Below are experts of layer 2 (counted from 0) of a mixture-of-experts language model. Rows are named router (the router's row for the expert), gate (a neuron's input weights, with its number), up (a neuron's input weights, with its number), down (a neuron's output weights, with its number) and show model dimensions 256-319. Each number is 500 + 40 x the weight over its row's rms, rounded and kept within 0 to 999. Numbers have three digits each.
After each expert's rows: "comes after" lists some tokens at least twice as common just before its tokens as in all text. This comes from a sample of Wikipedia text that the model never trained on. Tokens count by the router's weight.

# expert 14
router:468553532485445536510519506495521494488479435528505498470528449503472507512528450533531409497464412552471475562528465467446483524558515517487559392470497457496539464533559438525491539482399503
gate2:502487566493509462502523456525500561515528495547495473566481506527490461474483463508503458509506465520464514502508521563483587418508587462460529486534501555463552515418428533469529508554529537
up2:538462508467520468520531418496505545577531488475457483538428499552561430481522483400512484513584521472450505593499522367537491539467545490483458538505544574521481537492499466548473482450525540
down2:568528508507505461531523439485544465513506457519573517471499541500461426487581519561467547524506444522504448534474472419498502555473513571450546504546576422505498589468525459548545611562451462
gate3:556467558478461556509528523521544515472455511452474506471559518527439521527532495415504526477530482522379484469505455538513438510588510518548521575460434547498502515404509481491586444486476506
up3:467544499523510461507534459479530489437451497494510526532495501507476552466451508494556529450601450526521492547515529486504527522480543528494563412561494542554517506516490568513547554515438470
down3:468512477420566474478502431461507537538571545466410534466421482536517527514504404515532549453509535514452544495512416445477514545496599496536507450507534505525537519465551522532548523500537583
gate4:478440538529450533571461511504520500428489477496423501512475447489531461494490505444521496500528473415467456515466476518546526491519459431458459479440539575474516431523507542511470579555446531
up4:508475460469543432546450463492492528579501597489502557538494467494475500470517479553403547478512498460463476479489457543526432452552504525496539500564495480463516480468539479468490462519566499
down4:467486554523480529517519425486565466547536464545467509541517487462589465555567465530429519467525420517511471518531483524499518597478486501488543526516493435473502412487512514508474477522405554
gate5:526448443497531460510493429558519403520495480515481435544524498484463514537470455472502456529416493487477447539503488516550474473539486507497470523551495370555563449492466457520554463505541506
up5:507445510462484450474548542469473541477463466527493566476560487454477510537527480497468522531425537529466533488473518462470477456495490522518519496480585506481499496495545443520475571602527508
down5:498424487560453486466515536563532566475468537454442495525512564506508519498512427488404449558483562504493550471536452439488522483431559452519508547500459445454539452532455528542579518492528456
gate6:437541516523482535448501529552541522494509525468520433527529475499530518521537558487445453499423463553532544540541453525534502461431574512539488468454588538550531548471515519466502528527480554
up6:410559460504455466523485470518476539452476448484522536410511492574507508506480488412499501551509481504580557557438531476477514483451383548496518507510548526520469474486528465530485500534459507
down6:503495480567476569480471375461529429562495504456560484484582487530513485496469503512461493457527592505475550458476521570453554461460536441462530465524450489498522535515462491545472494551443486
gate7:454445477513461523511537502453536473475517528530575520542486539473549445515491528467581481473474543541481419454536505532550550544464491426472498472499489538570456489480443503456529488495528486
up7:451555524489520474550431506475548584446484526527413474444527533516509503525496506565507537562531474490533474529464495515454503511425441523495536476536505481484494495502489457472496543485484483
down7:453466521454456496509533575476482529555458500468492550533476409484498482528454479520530456493512432546443443477508544502469499489470513376434397520508450507559521525511499545533524517499561485
gate8:495519573501491521476466497457481481478512478517599501506518435485558461494561542515489442500468470478489420513502501474466479480412463466424556468496529500481482482566544503503476511503560433
up8:523538508479473547588489475470505563429565467494548543443506435528472459482547554494443468484568408539502504495481563476463460484455446574478503548509506439514473500484545450533498498437456577
down8:431484507458468512545508451476531481523518536515459545550549499462444487513414519524522566494492457481554471499465516449485533478478521534504543494448513487611490506443405482567502490485514454
gate9:509500522453475449537456569534484518473467452537443504488503499530504478458443507509445493487518494552438507493481529525502505447505516457550510491480582552508373508513515545521561510517570468
up9:510476558495544456524493422513498470506523511493529409549452515468507473484479492524449489512530458523517375610485439471491575463512490502560423475528522490514452532467521523455487501474457465
down9:525443493404527469507570508470453525511548516550473454496476510496514490503479514552476488403512486466486436515481567461458573552546462527567533519538415454459492530512522490501437497527444583
comes after: " |", " ", ";", " May", " July", " January"

# expert 9
router:411463483447452528528501493480502555466556453504528523529548473472537496431505521502517531512469505424575489526491497517527519475459535525480480512451479513461512538554506474501403465505466488
gate2:587446493492528450462481499537550510401473518483505451470472522485512472583491473499500456482496443462488504537452513522514536456457520535506500528479529500510486531474466509477504444517485503
up2:555541487487591463489420495493504512528470546506533494487523486522495447415492598426479552472486488505476536470466543482479491490477472480516494503484514592448467530573504511546458526502445428
down2:520524495535486534542527543530563435547522541592484477469513503456423539568505438533515473495400554517466485499535418543561479473533502533584515457478496514516518502485530471442480539516499454
gate3:548479491517492424485483533442495474603494513475496502579505497450471523474515481466504506470556527586551451476529514517499472453434470482442484471520498534506545502430575556482495522458521461
up3:526448492461479530468463411519454467548424482585484508425528491487451435526520423442467511498451611506477491468420504478515542507536564462548519529527562446460514520467494448561549490568493552
down3:548473541455622471428569478486510470479513515487514530461500513577505491560528516525480460557563506487557487554446517507515481540525540428493499469510482550532519536539541512479456499379487476
gate4:497454541493408506544523452427509510438507517473499512567414418461464526479497525491545501497466478520566436542496492519516540485545490482499487522465534533503426542501469489469502551548508503
up4:490488544430474517445559509566449592450536577527563502462455497542462502478462539491491546473586481458511439514482550537514522472528472488492526525477499513505539561506482505468537588528551482
down4:387437474503501477597518482467483464494476510515473505532510474477536542518443483572462493476419417481487476419490435475483502495483444440505533522475496482429482509502522391486483451572465470
gate5:519502498468497490507511388455459495431499498552466432473463441443505472482482439419514453505527469491498471518431405444565476497473442533530555484505504433490528414515427485470488499504528494
up5:468519493490450438506496515461475490493518493560480449429471452579521530488506546511474435487478495514529556499488603495451506442512448457512504436477520462478527409506484517542526496504502486
down5:468544552473451442518462519495483456449474517512516535486505474509469585488451561450508458537491520438580515528454459464491547485505540493506548473462474497482486428557533529526461516517421475
gate6:464394500508512526555519567463492577540556518548529570508447532545531473456511522436467520511466472509546514529549464490505519561550501471525518464517508501547527571442476559438514515480464494
up6:467512511493514505497471497511511505481609516427558524459440533450501480511524533510506562471435486490453503555531563528468521412452453550531449450601553593456547462436470410515499517552545471
down6:536490494463460455519492475420510408464546523536462523562415477517447492548552519476495487583455444479525557560434562550462475509481435581525427514539505480433578494533538445421509596526569488
gate7:477513513467453480580426498457496450521502422479500509537514488460514442517562487496456458522434649483490490484492529540491485524518499497468606505509548523459531564506451472470514476552528516
up7:510438500503569570587484412543424393476516453513441430491545550490448504460525423430482538459450478484473549461495520517470412563495500484532440547582530516469464515519475454565470438452560516
down7:558513470594552540548481492556483522478509552473577484505451503476512537567382477458488522432421502505443550544507585480496498530495462512482508559455478471506590450533480514516523496547528552
gate8:514462569501488498541582493529501424450508443513515559466505468570475525487422576509522516601424513529442528489477483503438489497532533516492458518437514482580471478500448445534495531497537568
up8:495486468468452515507482481529525495472595435492457466467508523546481542514560537474491446478592513519523540465502488513466495572512484452515478446485532470480483515507410476404466588454424536
down8:526452479506517494491535484533503535505527527554437510431434564544480458492521430476449541480512476508437560459521558593411497470507445463485570442479463475505459504562529492467495474510537497
gate9:466521447496451542535423507504474519433512518467512485519486520584448463526378434531519487551494479492474464438542417494535523424534502487546551566448479491450490474483435410479487510506449460
up9:590566498572476515530509468550484555470476418490521490440511464559512546487500494509426433517523519553509420527514544484458497500369515526424558485516491548476529494509537485502508525477534514
down9:474511511560553499590538488562514490540607458486511502445467417513541547501530519540446477542501516480470463558459480452503581508483447534522522491477441497458536546464494426481521470465582517
comes after: " of", " in", "'", " to", " for", " on"

# expert 10
router:532472527541570479434475477489548499447553588467511523545507460472556470547470463517543468468532489483468493465483474487460595511469436471517480558452481590459468516468430541465504430464570532
gate2:420452427584578511501458477467488461516469510451445535525479500522461616440488479488578454474456481534535447416478512445500492578536482505479475486482494540508553512539486538526511485469572469
up2:509491511432477476585499461503518520578570449507485534554526429531446532481494572448372543464447478443519475464477542473483490508538494480502544537493490454508485466589487519481493455519510469
down2:471596492510486398477520472483518582561477451436518603503457514579523549517532481449528523513482515495497507458476503478461508546510561516452427499501548539472508487477507509503565474469523548
gate3:488503473503430531515500452537475505512569456481544528461439504484482494500517479527524479484437514472509492513514443450475502478528509493452396532488519499488476567517426527485564525526494602
up3:490496491476420519478504520572470480472482444457447522391443516427443457525453482547466472418484488514516539567458575498454433530541457463439472564490453454455501548513501423500543551544561507
down3:478504471570432454435554529505438479503496514519531523414486464500553481494511473549480558531501479462398552447474429505495463492505509434501525526478502530468534520489522523448531437419496482
gate4:528515559450533482513483543468487481453521542581515459505488453459473484521575511467485454512534453538521534518421536458431491482519537507566572459491515435427474535454561556488469472498515517
up4:487493568495572446542529480600502460570565565483493443498495499555509472491442506553505600519501488533536517539534545427504542521503489509491474561503488502515513503480492508501454492451591553
down4:491509460447530510413537522403542562526481500453552519497573458481460521417472466481530460501499512574518534569508400490505477498473480447530475479533531470513456447505471473558549529579493496
gate5:518546575578558549457521486509500467492554457459555463494508472459510441472483499483467424506480489504449558533453474416467444420548520469457501453479451488521484449601507489502513492550422481
up5:523544493513448492502426455640486511524504470538461428515436475470582584488494475487503495525458487488484508564487508425483498538409552473490547495398498516492518491531521512545504528550428455
down5:517542454608447538528542508467387513435417438552570535453508526562536527447515522513594490510537506469499480529515495492510500538438524486549547472480558491532524499528488435551451427503581506
gate6:495490496462483521538456491493539463477559450513501513481459618548476531513470484564516517476540544452470495556446516538542577462560557613576465424521491499514513468510381514459504462542489541
up6:485482562477487548523570553607444471486573533522510531528454492495459493501492474494448536524487496517531595524451498480467492511514495471588593486517511550475465535496478516488515485517588451
down6:545523528496469532554547480506489487496522500520526534546514521443485552508442480518544499447581541468452485500447510547586466439479502461552529581417487537534504511502506534479495506480478463
gate7:565555417491535537462507494470486519474524457402543581498525443483485484490490506431546504530547511448587462480591477481471544482506466437499467497442533521475442509539479409521515494478462469
up7:531521490464595457488483464525556535475499506548479436484519552527543538465526533504496477479459442528506534475507539518457473489502502507562502542581429447431531546516529481498480406435522488
down7:499478513515500555538529565465479539525597569531586532562504501488586452476481540487475468507466500394519459508480560543475510503526498508503482475409503472478463420501542519576511582506582453
gate8:526445517528536490473457516499518531459631520444495537461571519468450505545477512490499499513501450558480467526519522517528534493433622537492463543498503524505537563491493479488445454542515479
up8:464499508474406524494484459469499512564535488530484492542521473439517473499541453447506547546492447475462504498524482544533535510419532390445484520474450529538478538457556459501539531556535553
down8:444519405450553500455523470509548529552494516478477459426483548570508485519499575495393453550439568518585484541472517511429514473448557478495523534481509448484450469483452483456517565501492491
gate9:463559450462527495520469542437487513565478442463515460440538529457561552441535618447580541431507476502535417528512491504472498527426473543510536511485519484538481498490604537525503540416496494
up9:551522564580489493555446524510488508531513554478464529561444486487505488472475510544438444466565460465499486496502405463489479529480533476495536512494476493464509447410490449470516414508484496
down9:524473530401542505515490491480498490541473569572474474465476477496563456498496582507553518455458528477541493437491529455487494501518519537508463520484492465466470433483537569540528481491470478
comes after: "\n", " No", "S", "3", " U", "4"

# expert 2
router:439605545505483600552486524518530517491473470517479534472532476484454518546500495543471437536470465575470471537539499481484504529552498553491544397514482467469504485537502445512426537478441501
gate2:524457482534494524504473446551563522474479519517501528449469492542509416520453500456507517444566466493529539479480489412557466520491478459491486495523528499557573516574490446461460499509430569
up2:502527459445456565393447481571459503497535532483501501496546534489487501486552536466517459550563601508462487488510474486534470508558462494512476532467480453519502445527480536571473516533516612
down2:527591542470519447511526570495536503520450568488484502543564504457492540441553443514534502493548513491434552503535514507544434471484514536501499501520439501467445512465466468509516475498561428
gate3:488495466487447510482466535499478517471441469524514514459472497649530516484462567536492540531493546551564432510492524472482491496435460583531543486506532521465546529523516557446498489464498502
up3:481529532508473525543586421486546440487463492571513490449535539491473484471607471489500527439517539545494504479522472438497571446541542475539548488526519483519519554487481448549461489508538506
down3:570512453485512479462468498556488489492451496506402515489475512539560486535567506527551528524484575538517448442540496550469500486505549474478510571481537504487528512474498495479507489484491532
gate4:532482528573471465531551459538539459471516535463466524560459478482514475560442538505497463521468484504551513490500445451509485533429550514484550464440503469580507526521533502517530441498498480
up4:528451577509460458452531502541535490530491538444587530519494503463469447507464502558451449583542499472466469515515527497458479452458480484470544455540554500540476525453584480501486520515566445
down4:585504530535553489489447550560544476415476453432505517456490494475535500521519448515547583450497510497558461459522514540570536510551433432606533539463516500466485581513557480478527454539485519
gate5:585504474499495525492508537498447477488481452500536514465457446465498484504460519469520472454512445564599472570521473581507458503406500436527433512518496460475504450547511509511492492424507491
up5:497423451453474520511499465420503515542550482398483431488518486584403508531565503519576515555552478507554514517516451487456468464443440482501476510455436482405533543530453450537494520507471514
down5:480518425474410499474510492518513425535578487496532537474477543511486513583472501515486423512381492506519496513458520453503458453568561478503508496522531462492473522515478551504494531476492567
gate6:502481552509495486465515462502502506476467546489568510535547536530501431541520491358517494491557488460503534486435479459530507497550548514516565496542458527455490470491514472451540491483516517
up6:514541483552570577529471478558466403405404521474566526450513492515481504581517477541501464443494423515537500519538504566520478480549439468541572508477524522532508456536478527459451501510518462
down6:528480486511487491466503514492521555509476440494507463442552521523441513506475545534541599478542492550542510545504508507491504582493498515509504442509488429493426459507533502427491500447537542
gate7:504583513515527507512526472441552617555449572511494467530576444512574488453486529503455428491563515550514409360509505511440475463513540510589491490441548570545479456482504484491489548453533490
up7:509501513477469531499520500442526499524572521474489538560519517447564516505489477466407480479528499408498475468486511560519513534538499552521509579538465452511478529518527560466460477515499485
down7:502496534474556567545497520416457574499579536493545508544500538474453428516488527422481536519474505521501537543554500519506489497523454490552547457443501488442541432475530450494490527445483539
gate8:516542468541589479536469526504526489491467556514532463473464533480488493480497420492509564514492474504449487499473452585491496463444502519497530464536411500549602574516485518460508510520605452
up8:550401467510429452474462550466473505436510452512498549459438490511495501461415561531425521480501529486444514505488549568516525505497496478463563434501404566442572518510474539474614446546540501
down8:518474488526531516441435475598438473422527502541506478441520552476496501461481534508491489488504466505484533529487487492515528464447515388513507446491527500521507485510511525490517483509430467
gate9:493517508483497468485472481540466524435493516514447489472544457488470463517455519490468497513522473534522550502525483548417473462493552534492488487544521539456541533475498538518529499607437510
up9:552438494542532382456426491569485506498533488470536572479464557541455438518450508496519438476452582478458460547609456453516509458482500527480481541467523520499453519564473589530465450480499499
down9:427550548496534492475534439502472518514461470500556507527494543563554451513493504522474472484378466474474472549546509529547505476552513494513491494500561503510543492594541449505520543479541541
comes after: "1", "4", "5", "′", "8", "°"

# expert 6
router:465512465541557433528508501521478531450521480534546473542541571486489508571535537420491490453509465532562566469526500511560486425524523537561426553529486601452540519505525455510463439534530451
gate2:498613595483529518483465552519489470476509532421482530470518546443514516521460481511443491463514464459449515512482490499474482522450510522471479525573420494507496567509545527482426519477435633
up2:493504436508420496457502484412530477451498545459495477578499485518382433430514463475477543496478447493498500545536507497393529458504473483459528505434483446541525466555448499489499555583469468
down2:462520445547484488474472531495515475513467482539519511494465475590485489459449476515503484477424455447470532632564422505439524541466495516437508505523541503494485510523431483505551469555525528
gate3:517499463508443437520537479499448481494518450451551487476492431559561520535476542477549445491502466464500513505467494496473583492574529455459503539506550470456415523484495502532527467512493468
up3:519424459488513486603498475493512453459553507505512513518524452448467515491469509550484443413516434521477481519492519531494433473481510528481562434571493487471456526452572507606504494437503533
down3:542539439523496520474494461513654533452539545516577507438480461511504530546489452464509481471479482456463467486371522524528514511511501521457551481508481504454512482523473500476502536442540503
gate4:516573506473499509548482534502487496573542465488508358443562474525546440565499474467504524481488462482495467562514470529490472511534500523460409475509466561513499506446575477544580486484560468
up4:514506551599487449512445526446409512474457488478562388507541498495470467502523516475494495470568472450459493493464495511509416485520493477472474513526535470487466495480605498445525513458533540
down4:491524508542462595401538533564466510473574510423419557476430526432481532481488511560470498490412499542451464544511494540497448499454510519469528427571496572470493540502533478505504492523525490
gate5:506467477511500422499479540492505491501507497511484549556436528533503491528514533485486505468485584506562467456512554505510558535492479458521412466463506524487422583501501484563514506518497503
up5:518510534499500522507500487463477474449582493568554494513545464520510470505491546511533489465509477477471488456477526529513456488461513591576534492514533513483489421485523572473569424511510554
down5:452535494464568504496571467473552469448527458531566517493473441595510487505521510520489522411522471493525495502524477517494486392507537513455475463540576545491489482540489505475463487508445504
gate6:499492453525470482450443522510531469485557463473535539527459539483511512512553504501446581493468483538477517433474603397536510451561406562509564494443465546465498515507479506520485462514459533
up6:484515478497512534529595567527547453455503489457542514521458469479523478501488534447427517562527534532414517526476457492534523520455497492454478477520502462546482490498469553488469483490448528
down6:505489530462538486463462479546514559591523455512495498479443441451581582474499528548443456507463560484581572471575591496438528488511506562495500486490507527494503465472467514539441580589530459
gate7:530506511456494491482522401491501502501473433546489469472522477530369436584481549436542437526532505486542546510500536518601491526411487432439455501514495465477541445479447510569532584488445509
up7:457482514468549557574480530533464467428487449546489499396570485538553537469493541456466451516499486491461569500495522447452462501515567498426443491520500506517505517482523491579432507510447498
down7:512453482544522455554458532507490478526488458409504441543482521524422575493571520409487463545493457480463525461476459482446554536507533568481515527443471511483560476466509509450438509599531458
gate8:500453490395500510516544508504511544540503440513537522547527530453529469516529542503512479511549459465514474497496508451550463543453530538546517501410483494472508481504419607521574465497438505
up8:476497536520428427474497495482468464451519489474498551465450487455467479501495483525522559584486499506514475561538530503465537455475600500474538490553480466580490544478467499468460458532523504
down8:361455504451486535555456475522464524523419447502473510513523491494551540502476508452545531515497512496554494511480554517487472539513436514471552486496446555413444473497512514491486550466498496
gate9:461507513456526461552532472513488469497523518513504527562577474497480534505576517466497561541620423532554519567552451493480572461513495507508518492506559525494536498464529511520418472429552582
up9:482471491408476517521403488511496612394479529589411526499501490557538503526517470491500488486512520515606450481461453482503426445546458526492492585396470527451446414520446509525556413422447540
down9:507503520504431514515466482501502556433490517542461460575546519492521476606518428536473472483500501506531485544503497405496522461554537557551501471520570443507544482430531520471518423523497537
comes after: "0", "2", "1", "9", "–", "+"

# expert 17
router:416595481480459522495531530508521518491455489533484525467556543457501508525534458544526431495473476611480477541542465464421518539504481559471543398508462463509520514556569446531447522460424517
gate0:474529497484449553475540544510496534546441548442487488536499436484469476473499463479519558529444562506509582534546449534497436506435482523509533431521506518503474460515477520491489475518563475
up0:524451546431506509540540478459530431542558482522484474421520473474502507458495473527493454502493447511490476510499564489470530471508564491474561576607479486539543496496415501507531425473511482
down0:481494506497489492512506557488486507535451473458526512438426501473481526507558493519473533513544551435499396494449540507498491513485522455459557497485520497560492501512528539530532497503514533
gate1:484428436475530486445454501433556442540485519510459522537493522504469458447491515557437451547520543484441476501515509512497461441500477508489472512512516547485493505475493515453533614445510476
up1:509540537515523551543514531467435402487506494556484595506529427515490459540482501501456440484493457521518528493460449522463503463512519516502515558511476437430554488446490482442467408501528490
down1:449499396484470467482555473451525491474616397468470518483462488508446524457425533498494421474495511518489482567439495498465558451413455549486500432514462479418472491507539486466471505473486542
gate2:501509541523487536491462597562511480482537523533523527455452520548576457435533464507505509509534507548543500475570476493513503449576470583502493492519485524479520509493470557465490535500483497
up2:480515503498465437488554517592455500487492518486519544487541524455570497547557460548461473526526558530504543500488453471472525521531476479507438498484501541518538549533537494484541519507457567
down2:425447457483441614506506474575530523528488473609510472538485521531470488468510481508414500498476496431530518534508459483493527486547457496526495541490527436460503515557475530516459499432483514
gate3:516548488583515486471515503493488562488562527389523503506525550541563501459485448528497525529546498458591504579486505560508508559522484453468547500482477490451505536532501510440443497464487618
up3:483517422458459566448585510478439491505505508528505492463496543498511425509487489430489571488530544453482502479555543542541489436506458525528454477510515534525475419523552408436552476520531471
down3:474510511508400446466541481504543523514562457503484494412562522560496525442550565541472551515518480470472519499542538518485500563467473489479478520501439564522509533524511467515551451473534506
gate4:485585535551483488487496434465461451500468479522470529442566510510517499504479510574504524478519523513496472479489504565573563422424592566504531484474502539451545480483524596533434497528484488
up4:506494485538537465401449560511491530499434551515488543531564467521556551442512539505490503490443475413568515491464481430419425478524451474539504545506495433493569548533473462427546409506528523
down4:491503478509508532467552443518507522507450469553467556461499584544432480456529543464475478485484452554457508585504545558469558425507494460562516581532494483506582468506462485459492485505399530
gate5:483531524475445495487525515391518532558548504527512549479529522527448504504509402526461526488484479450481477555483460519505438454499469517491498543483571557454580525457546480494516520445546535
up5:490515499485512474487495520493498454482531384544490547557507452456534484464543610488450513570538386516522536528471561470413466560452464495446582523525481513489518544553524505454534465533482516
down5:526483513507540452478494464539511442633484509542563492484492468510519476476529495602453533473497603524522446461535535458463476429448504426570480567489545578454482525389473469506529529428481468
gate6:500470509546496516512436465501442575472556492466445538548465562480537486491481564485395456487579444512446520507437561543509527474458531491522454529449464458573427511451524520467540510556489533
up6:549452559534522493497438478492526438485529508487444559475524443466553520502564489501455434463519512456562487466472576560453623489428514471565465525474452435543497447436522520436519553486529521
down6:499425507551518512486526470477541492441505472453492458473465512485445438536502529507496446520519447437425525552462425463522485496525499542512507602440496506459451479520514397423541451460487439
gate7:441469506426460476541468528502469490451530494495499409475490511500512516489485578449510518490554603530484483568442494490462501525449517464428488544584557487524467488506492471500523480558489488
up7:523545465544577438531429510547533520538475527523492512526508431449512457467487481455492510492443431454465514476526555518476484419525443490511532559465459560521496434554589468529528530512522497
down7:437542517437436417492500560577574519504491484564457510469510459537522502502501487497439575554530449556492498526507451463477483469485465510478489412546424587435487456531461469510508495524494462
comes after: " ", " (", " \"", " $", "===", " did"

# expert 1
router:530427497508487462479525509554483447530483473510508476476457476482522499414514507474512562462562553536488487550521480486543454511479466469490488587467520529518525458457538523505576517463459553
gate2:507525520503500520464544489475564519478511475505536459431487460535504563510496508489501503524552506482512498562608519563463550485455561520457466576473485500486522535464560501417491538534509424
up2:486468542455475458495417548502488520458491550444509505488496455488440478612503475495471487495467470591536447509500411476511447573425467519514498504501502562515530475504435523437410472504494529
down2:465527470561536468562473538481546523458379549494557461481490489539438513420513450525469548457511524508472457508474547536544499507443519492449565501456499446541489476500451550471474491503492458
gate3:519548479523495516481503485460582472586517492463514574482439448502543485491496543574516555517486497491540435536542499520540446507432491443551514571526552509511530529455577483448500584549490452
up3:483531554562471527553525551510510464499590460484495491507483474448533458468538477426432499438453516541519433569448504497402466545474533568537575528485448512476436513565498471464536472532384535
down3:540495559520470478534498469545491559559498495567519541526488459516524494458527487497552479528464460478465474487449499487521605482451481552471470524557562506479467567510486519537551454482517543
gate4:440496478489521478517472512513494472564495499527506462459473450487451516397485515496513538508450538522391550462422500557514440451493515481486479525501506449504575494413507529520514426542471484
up4:551450543428530586478500496563515452511532466555460541532488572515586484487509428431530506430476433490527426539462576545549560539496473525466446490502458466468543494510503513481459511498509534
down4:466504467493490480551551514506476505473414534504386517525418473497476547466539466479484468522510517491494408491503464427532497513492591530489473515519456475538479472501463583535524437506502527
gate5:522557529521525477483478514458543509599496514434517467558464463464444523490518479467491533550468439490464500477458513508466416480536488427527567511503568535418447527429552462476482517541500490
up5:477449533518436593454495511476526458553513462501546580546506477417532473482491498453578497445523479506407512506456536442506414446471497451579452450447544523502515451447535495506486505495494501
down5:494504480541491589504511508526470530573526536530511574485444523495457497485450487541552485548546479526514397459540483460498572477518446465449488461481507452549496484481487537515484506503460469
gate6:517528529401452515477566462555476515475506509551479500509512532517545458534414494572524542520540480552524565520498533446544490542485503547529519484470397462490530486562500444451533482518374448
up6:549512551545545505498552425471573493448499501481540482545527544519541473548485478525503508470461529516514528495508520449452520496495476477614470530456523500554511566465496559514461461460425571
down6:511508583476519416507416469446452521485548531577532594472485508538496443485498513412479486502496535541536534567545521494593510466463520523476507518505511467481515445509462537475575502499565491
gate7:548528506465505473497486488557574512585515540500417592503495462506481461496439571502505509462489584454487562507483491558512532469519513448520539495510513462459438503545559474523487499507479511
up7:455522515512517531514482535478550470445520540491472531540431503506482535456460485530469557568491531492456531415432417497455470495554468540558485510570508488499448485545437424455531467451487515
down7:548453487522552403505513439428542527525507460502565490455560539507497432440391527467494487498521480535449447517510507611501553531409467426520524502476534356590519596466511488529567536547510474
gate8:407507462479551511493481499502499501498536494474537562574476397511495485509501554534514480472472474488495508527428507469517492562530485498511513440461433468556539508478467476493514457480469543
up8:465488527488535542505496519537529469478467469515514450505551464512491434572482481544551495553450475447476525519547453452467481461482539500493494496532463518526552467483489461470459526516547444
down8:486493524565463543485507464549492569489539476519471466472487512525485442478429541458453596531563484471501439529449543515539553524463514515555528502519518485494502531461475617476507481464520521
gate9:427432520469511497424501491573540484487536491529525536539525503524544459477490441586452535526484576464544547487499432558559548464455473529458515415531501464522448543533499444491466456491484513
up9:475440535526548465472497533550441538554579519433501495532525534505441512575498501588433527392602548442450534418510477457508603437504517471451506439555469592488451493462522554511477515434495490
down9:509542547519450486593521491516526469578525514377546477543584495488536516494478428504507449481553496507475488541534487606462492450571541518487470532483519524565423439556493546441444571501499507
comes after: "0", "%", "5", " a", "4", "6"

# expert 16
router:458557545470454553506526536508535516522510460501483525473533497480453516492543482543484428504481484529498465527517489489429537525571477501505545417506468438513510484550531443523451533484451522
gate0:461569492504571517541520555554484477507492426486504435489508473463440445554469523543478452412572487510540514439546446475516460474453526479468444487492486498535554505562505449434535543506482482
up0:565509416479460519556458492562541451476500504502451471488554446492534516489517526532473508547510496428507446596512481508548551439555492460545559546494438495509557520463462517481509501498467526
down0:566556480502561542541491411542529504495519435451467529415486536552537537460540516550523552498525544433484549511531502534511503526517445551590486513496511605548504489571523456565486448505516480
gate1:515421544499462512498548480512446547506502492519526475562489459486528404451534521493463517507465544438514490519454524479472530481500516505503443556515507506499447501443423453556498533440537489
up1:479484447580484460478445490532477455558483466488547485476474480577552520499472554547471487470436488563472538508493555466493493502475488514487444480525419515470447444500470475480469572475507459
down1:592484423482452479502425580515501420486500558587480474478482529562514547431467540518466525541542537531475483507529496579495538540506512500422527473538519544483431528552476456454530528486437570
gate2:491516512462544503444495450417445458478537485518505485482515430444473402521503502476495499363498436522475466473510532400495527522502490541485478508524483517488472490556515545471432516501523502
up2:561440435454468503424447426516489557448475514511524536444489525503497479533504482500492472486496469541478506490511477468524552456443525423422525472569553500476413512530367544510485441556439528
down2:464472524491501511527498537437519494468519546535532464484398501447493570480532479445531538499497564479544457518558466439499527490500514438494500539512557467466466503517508489426520475503520439
gate3:520486490506455528486532461533425557469546456461489507513506462466434460498515450490496445487463540483522535452474582539508470502465488552444494539454479472466565453480565514431536452549490530
up3:526499469486488516441480501516432426494481557514444546533478511486498509510540523515400480505552488443529486517524506538428425461573470487480508515506439470519481532508526535535524494560525562
down3:514476539459543490556440459491470526452455515491474530381453540533472480525471543574518559544577487537505415493547484428566503493405491521503476457539518525513495583447456455483542530512445508
gate4:497458499542519438473517549503523457480541522494506520527501570571531431500534509530572488588408582473518488479507537504546458411570475551567579508552494491538514473529504573523441439494543464
up4:528467436540491459485512494541560503470492558572541545468568536546520466583518519513532452487520526513559375536521526476534545431489462547539485537482460511525522523494451493511531472478549420
down4:529455566563558525511450505509535474525574414546568480547466566532482436536497452437451472462471444433473469480502519500512422494449497543482486495408514568488539490511509431502540424490576472
gate5:520475542496473520453482543544503520491490508457543422422456509503543486471523532424502532501444531502498568512500561501506483464472570537558540493548456468482473528444493491558546461492550485
up5:552524475552518522499499534502515541453535502513505542494419474535494605462525607508551470540486506528499433502599463433530512523446429390487550524531571548508533462568533449434492542489507509
down5:547545505489535504583499494469496481535562480446550523444585487462488505551472558489533559462525507503452530495571489499485499475532456554480428521570540484506465484529542543561520545502537465
gate6:483475576505460549530504438522498520589441483506505475470464477537452490534524479485464507455501491510468499495548433556447486508498512455524488506511480559464517463516545436433429499526512478
up6:514509546504460566508437496592489465531505529521482399530467474455493534484487492552469560553501490512461510553463444498487494634519514565479544494539571577477517515488545540403486495420539524
down6:492542506472547499516487436483465446518473520434526536544521485526508508511407477496450477551512424443519500511444536476539538527512458503509435505523560556464516557465483553409458484433475481
gate7:535494484483457516523501477533503493507503485531525403531489450528509511461459488501502548482486494495506485580444457570435485512506465487499545546541480476489474509457518452587539499532520519
up7:451478535444529517492571449508580552428543483519456517451499490396525504514547492567505501511488548538511467443545550545546501473498536472569580566542586540514525464424475481416444530517549525
down7:500501487477504517469430572455490464503491549528501410546444550477453504437493521428536493497465499473517423474516519477578463497507578478463555459423432502505510463474490562458500451501434454
comes after: " |", ".", "7", "6", ")", "5"